{
  "num_hidden_layers": 10,
  "hidden_size": 192,
  "experts_per_token": 2,
  "d_expert": 128,
  "d_shared_expert": 128,
  "moe_layers": [1, 2, 3, 4, 5, 6, 7, 8, 9],
  "router_score": "softmax",
  "balance_loss": 0.0128,
  "router_z_loss": 0.0001,
  "init_std_router": 0.00948,
  "vocab_size": 12325,
  "norm_eps": 1e-05,
  "learning_rate": 0.00443,
  "batch_tokens": [65536, 131072, 262144, 524288],
  "max_seq_len": 2048
}
Below are experts of layer 6 (counted from 0) of a mixture-of-experts language model. Rows are named router (the router's row for the expert), gate (a neuron's input weights, with its number), up (a neuron's input weights, with its number) and show model dimensions 0-191. Each number is 500 + 25 x the weight over its row's rms, rounded and kept within 0 to 999. Numbers have three digits each.
Before each expert's rows: a language model's description of what the expert responds to. This comes from a sample of Wikipedia text that the model never trained on.

# expert 40
Hyphen bullets opening list lines under headings like Births, plus pipe cell separators, line breaks, and sentence-final periods.
router:509499507498479518499545498500509441477452498473493539526542518529497490510534539515478503471523527517509529456538476542527474476541505519490478482503487517511498524507475513527534469487521524484457541496555464549451497514492536539517514503469537537481455520521490498532480484513476456443474485472464499483460530528521513474508499505507487455517497462452544517474467544537487474486497524477492518484501452489484510489464515503470506542524513486510517497504507526469472515479542530475487535489483518491486473516503479522488484496504489521485492484460462502485530508506507491517
gate3:503511504499544495515487500505537534466492555481494468478513481499518504492500428547515521504514519509498517496504490489485465505495522534524544540484464499536513515483487510459531517506509497491419518497531501506499492557494505511521488513446476509486480503514501510503437533554534473493512537477467504531520507498493531488468471467514489508487517474495523536492497524501480495506478531472543543560524501504532527471493510482516518492504508452512449523513513500482499499439527484461487494485476507457520486496476517515475457494493474542484465492482434490505468506513510470509
up3:518485512487524539470509520500501510502509528539520470508478542472499504483520515473515492491549475412477486524479552495541473477521483502520491465503498523450481501545427490524467517481484482489513515500507514502522471466463514469497516455530506502481497518505491470466474488474501515489465473470483531476485494492469497514536520503493524477510455520452488470494530525481498512494506520520473455468446509486509490513468501525543484507485485532511534502507508494513468478514484506479509495502498515503496493524559515485506521536551560484564509526501517542504529482499486505552

# expert 20
Abstract noun endings and heads of named acts and fields, such as -ation, -ity, -ness, Rights, Act, and policy, usually before of.
router:499480525530494518484513507515527449462464477483551533552529523483479430473516511493475479501486525503533526459512501513516513474519543517490474497514481523533473511493468515526508470487502537493491492507533497521485479483508521508532491492470517540499487499522519516541486467522511487494473507494456528469453519509516514458515543514504470453486486485487526498467468501504505517461528550482508472466453490496543502519470527515488523508535530500492509505534506510483475495439522530463511498491470499523510458527523447501497518516535459509510452486466452526478545518523496482501
gate2:476492490484515535513471538472481481551522492484490496535448488526490522518491463467478509499526467523512515539494538507549522536517473453490484504516510477477459507513473517463448526516467507435514517508507496511500529529473470557540508518469465496484491511511495499510491543516495510493498477485524457502496475455484559500503508500499523502472486536512534492535505489490491485478495477466485506539498463526483504446537503494500495530502464467503498529497479486469480487505542473451515518495512523517504535530512482531509517484530473509490515544478531462443508529501498546453
up2:523496488471500518503473552520498513534472483473507517526475482497500525502497452476462507487503531505532439501481511488502459520527516478532480501462509499471489495536453534436491481544500486503502496514485522520507517540527524504522520469455530485501524495499509507522490484496497505490471467537506508521505503467485520508467485492515491441462475511492504497531505508499531533540549511546508462493466486537483498448531500505460507536522469546471466517475461507485471526556513453541489489538475501460516515532507491545479483496490504532470485493485501520466539521506490471537

# expert 30
Pipe separators between table cells, mainly in sports score tables and track or film lists, plus some semicolons and colons.
router:515460517519475532479493493481485465469464513514494531507523501541467488513519515511460488452525541524478500495516512528486468452524530503473469456502499511504505492487482499549531483476498530477483520494499471541453499531526520512528478467490532543458505545514513499536500488513476478478499477462464510485461522554536512496534497492488487495510509490490494471455495561476497508458510515477495513463471457483493514497474475520467505532532495521514524477507476508494432513486545521465508539462477541504503498504533503537509496513514485523499476472478477552473516545530513472496
gate1:497494520476520534508556518466457473447496544506494495516470490527521499508512486529471495501471519546485489499489481516508503516449491521525488544500494469496449509464506511516503500506535479467479494506504482525497502509517530504515523525518515512489519470498550476520487463512513518523504517491497494477492528537491494483505420480499472523529503490494572495494490489480505517519477497530543522490494529539516502540516499522492525455527429480468545497476472480440484493538497503501509501504516512493509501483466468443518478476552447532476515502475498504466525469523449488473
up1:509523552540455503494486526563501489446523466485509487448498542512503532540510500541527495534486500497509533489507475496521471487494504489500517477449512502490476430521501508509498514521500481469470516455502572556448466495477496477468514523498499499527498532480524504527507517522512467508462542514474475471437519498497482483494507470513523499453511469499507486476498532513532519465526517503519494505498452511498451507520501462509492486478537487516465502492516537509516504504478504522436516510512498484488525485525522459481556459493486484507526505511501499511505518538511502498

# expert 36
Head nouns for institutions, groups and personal roles after the or his, such as band, University, School, wife, and captain.
router:505491517509498513489506459536522461482466468490545531510541503522480464481502511473453482506518549506533526461468499543502510500492531543486468512512475502526458513499512495541515472488515516485476535479519470495478472492479510507517490499459504574501508496526498522549447462527490461470489506502472523492507511514494498470500544502511477458464490466486522505487489522533509545467507517487528491450468464520477525485482472520486510520551536508531523485551471502472459497459519519474512505499473510524528498537518487525495480503525452503486486523482476515470538513504537471531
gate0:498546463537509483496468507493487454470449468517516444478537530529489513478546529514472520506559523484557530507512515499483541540498494501517529512509501512513496495525512469509479461519504483539431441457495499481509435495491522514524521492501502550539490489506457449507502484506501502497530514506494480494471483516513480483505489507526489522488474538489497498517507528492523474480486456542520489509499549483495468468487462520517499460495518512494477511485481520470528532438468469544504471514462498513507478493490492501512516485504462517489495526488520510468476517531493516538
up0:534490478480492492500521482521461518458490487480480551538496497500516514505488480540529496503472482514486473529517490505523499480519462473555472449474531476501491507471500493516522512488503515506459484492509467493507537490495456436514516538505507479498478508486543497504532504490543528490469519481521526442475547521550501522504526512482530525456493476491539537484479483509455449453526512512524513476479547546496469517556476506454503502509504490526470521489502519483461484528498475509531498482528506477460518527468495503486466466533503514522496501522494455502524501527506492556

# expert 29
Final pieces of non-English surnames and words, Slavic, German, Scandinavian, Latin (-ić, -sky, -ensis, -berg, -ný).
router:507455527500479560493525472537521477489474494494531533510483494509470459472515521458474476496490525499511515453474489527500509497522546504469487515504500560558463491475518535512503480467554528496449481489507458533460523490501539496522495505482519526481473540525504516536476459518459498488490496497456495474482516539511477480532514516487469489511505493482504489433478533530485561468489534495507473481470457461518533466495529539472496524520520519500500475494451507521512483486535517493477515485462527484509489514505467537516527515519503529498503498472495526487516512495516476522
gate3:463519514488538502517541474484505461437453476469449499490493503523495495548471513489509481515542501511542521524445483542506480492483526526532463491501504522510505492550524490490472523511461534501506542534464475488501520509490481502434497472503546505479429522520515529495501522515476479491504505490473515498464478501507509515517499491503461508521537470496501537492486507491478494519487497504502504495556486525457497433509521528486475496490565507457493475490497525509529564508475488486507505492491478463487514493466507527522537523470490506501505507546489481513549518500503478473
up3:467517487489506471478490496471464512509505544550442503491512473469493492535507517503479528505478480527527502485523515516525502506518493490499508485530527494510521520478517495532528497509519477447500491530505529519505498490476507521488501509492489475472499522480534465472462483512506444495535495485515509473490517501514485504476561463498507475477506528506544505534510494526502481502445518474488458498505545500488429473459460485522462502488529484502493489492508472491493489569451503507466514533600499497534523494500538485490520532523443507516492445523469513499470515523518525505

# expert 8
Middle pieces of Latinate common words, often after a prefix, such as ic in Predicament, ept in Receptions, and ruct, act, ject.
router:517486538557511511501493539505488506471464513504538507511516526513462461524533509506470536506498515482530503493507477498515480541516509523492459470476491538503494508468489502528503455476501534472506517527526496501468507487535547541503517476463477534498446492515488506485522492542525453498494469472482454489474499539490527490554553510511473478491520492469511500451482554485453507476496542483501474491482488508517552484471528485473500515535535500524515499491470492453478473489530536469499490483470543498500485521531472510478468513484465527533487480464470507467556498518504503492
gate0:497475549521500514468523540483490498507508478477523475474530455493559478500522470505506456550527480533504502506487498454479524521475581505480481484488480544426464497457469546463465519475474542521491511511531512466479522495522526490489484498499490529500486457475512546493487516452501499508494491505484509474499503481508500506517495500480514488523523465525524505506497499531534516465507499509538461514517478487524494494551522516488530479553491496505522489476485499507513493469496521496531521501519463509455468505518509488487522503488483510499512433477464556538542507468496514476
up0:483507510516482474518463549482488479466496524508462529514485521533471426490516496507483501481475475507474500485478457445497509487533511509569538460538471475505494501574493517483492481476469522506479487549483509538479492528527476504494513514529541497526532504508505483479464522492545541503515515511523506496542478537464502534491522475493475495519484493501455476486499461518452505539490484545476496491497506524489487483511520511527470492493466498461564527498489502476491520489513543481466491495476533473493533484447505502504487503523478493523497556517537509492472507483481525505

# expert 43
Dashes starting bulleted list items and line breaks in infobox-style lists, plus ISBN hyphens and prefixes like non, inter, pre, self.
router:546508518493472520465541476483528494506447490479498483547511509518473491532534513485451498467539515507487516465518445517541470499501540507496480498490474515518510524482474482540519439484504527481504539478518500523476495506494510535542517501484503551469492496534494479472481484520482443490484482463488495472477509494535525488531528507542498492519513473501478542475470531513506505442513543466487517488532494526472493507504512515465463524538523504543497500500505504481517492453545510472481493458442549471498473507532469498510483513493499491506520511482500504462521539506543460511
gate3:485495522465522550481473474476484516508497487553480488466530482486504479507492491450528509506485514514516475512507506529497503558480461486517467523491537569484495510501491463572477438506540538487508497490487501502505505542509522481549501520471508499535485550459480492467494497470496493503482495453525512504476522515480491466499539478479445513563479499505518498488461536475490529520524514446488523515506488525475508505464503521551486503522479468518507557484496524515484493506510482524508513499493524505492533490459513503523487480512499472534475544498446470498517491479530489485
up3:497506532485505530485504524464505500504475467496488461499507494447512492516468510480516459547502512496516503519523559500493541514490525500511517487469499559487516491557485528556522495521489540500545472485478528449515471525510513521490493514466556494510494490471492500451506503471491478486539475460529517536473501500497506502500521519510521483496474512475470478475472449478505501515471494491500535482519485501525520512463502537531512524488486511518516503489521494547459456472499475449513426489508482488456518529544478547493485497520522551504511497487440487526486485467502517513

# expert 25
Participles and nouns in credit and publication contexts (released, published, based), and heading or label words (Guest appearances, Filmography, Cinematography).
router:511493512556527521486519535520523447482479510483549512525533514514508431506517532492497465498512557468526504487486473492518489472505519535464477503544509516528473484491493501520486452455496519492485513493517508529480492515497550512528475481445506537492518500529505510553496496498499459479472508501485507492479486501516483490543544476483465474483524456488547482481485498511470509499511537515478511498435474491508528509450524505486524520534484474518530471531489497456437468475520540460496491492457532498493482527503494505497517515537453501524476488502467534475523496496494508508
gate2:518479460509515534508537541539533499479514516527486477464475476471464473529513513531506499522553537475478503475482478477501494498508498540470508532502486542487494490480542493481496480511501506499511520477478461515529469549501502502543489520481463490500526544506510491477501550483458462542465473471484507517478509540515502493502500524485450540497501536484468492446546527511482473484478505494506491490493525528488490540555491475513528465510481512545513482469519485487516515497441516493548480521473513500481482488526508517487458474578473486492448484478494504530501488502487493533
up2:527492493485493505453504441454472494518473512518514478510554483505498495460478503469495462509491505469500493491464473525499461502503554507512514514513487501497487501504498490474484530491508475503528499505471507487514534439449547493504524500505534518494480506478480496514495519502491561460507546522541533489527473451487499564487488492547521478491498515482493479497468466492532533473549490499483500496539510503544473456471509486466469523495520486477491525519533491538489518528523493530521545469516522503505494518458524525477501503482477532493504511537522574453464486507482511464

# expert 28
Middle and end pieces of non-English surnames and foreign words, especially German, Italian, Slavic and French, such as ells, anc, ott, mann.
router:493471551491496526481523511493496460472484489502533544523507513533464468500522502462486493509481512465520490466502504522499517513507537514468474503525495555542506483480472535516479488462507533473474498514515492512481530488530553516528495496476491507483487520534500507519498462534512483489488488473469481497472511567500485473549517519476467479507487474446502489403505519480466526453501557486506476484489477512521537483486533491466476485546544528503495511516470536451497482499543521486452533492474550486493517539513483524494507502497507518530494504477505524502501490500532499496
gate3:490476474463469497512520489537529495486502466490532535502468489511495492494511498448452481515507493470495512499500512558506504478481528460512537453487496500523505480496508523530485490518531526482515496518528511526472538482511502460500493499470489492474476487487505493512489510521515494522506487511524519529471555510430500467543462506493496490528510492537489443497508479447474511462517495562517473466472485544518528474482490537497508515517501493511528516414501475476513525510504515508482565478496516480440523519477494508493507527557516547527497532508472467509490522473504493535
up3:457532480553499498475517523504528504480458527517425528501492533460524468525450463484516502502484512530475539557514521522480477503503490478483510490504508517534496497493479535513523531494526510489494481485521545533468511482487483474489455507528501526499558492515496499487464528491530454490488466524526513477480495499477499468469518472454499473509528517498510495468517479510443504540491495459479499510469472456478532531526510469487498492519545486539495528506477472503456530474469491474480508521475465500496521535537467496500529528482491505523520493475517525560521527519505514480

# expert 4
Place names and their endings in locations and birthplaces, such as Derby-shire, York, Glasgow, -ville, -ton, and County.
router:521482520522461542482546458533503477478447470508552544524538492497476458503527527490480485480509551508512512439528462529500502471514520506465484510517529542515506502481511520514515503485545505511470484494529463513451521495506499516557462496435520519459495513516503481521447454485498489474505503493447489496467526535498533467522528513498492480480507482487538464475470501501489528456506532488523514503448491508505523480509499533454512506520561505499524497534474503512471474488535519496499482495475533471510499513524494526492491510519479513486505493472508530469529514511482484520
gate3:500527447490508530494502519485511477542495509484536517516522514493477501513511537479504515523557507473492510504498503524527562500468488467498533493453510464505539529534442499516468521492473528499524485522471472495510519545452490496487467498532483520441463505544519478468509467442498507504495482498493476460528517527537497503508522530481484497471516501543525491498554469494453470492453523479539501523451474500536505496479484479452520540465524494521474510510516512519501450544461485488501497477500515513503484492481501497474491471518492492515462502484474518501510502531516482556
up3:487515492516473486427511488530503530549482537473450479495505552452482508486522524483492525527518503515513487517499535481504528516474474522496506503485540486492475531505506529513481484476471537492469522471479491492487486513515502479473471514494497513472496506549509451469508528501501484529450478486491495470524491474511488501499515475485485515510537465530538455492527486486492466525477512505548465470528467513492465569487468560514509516501489506546477537494509440549504511501504474522489512545493564475500530478454488503482525472514496494510506534501521501542507469512520481528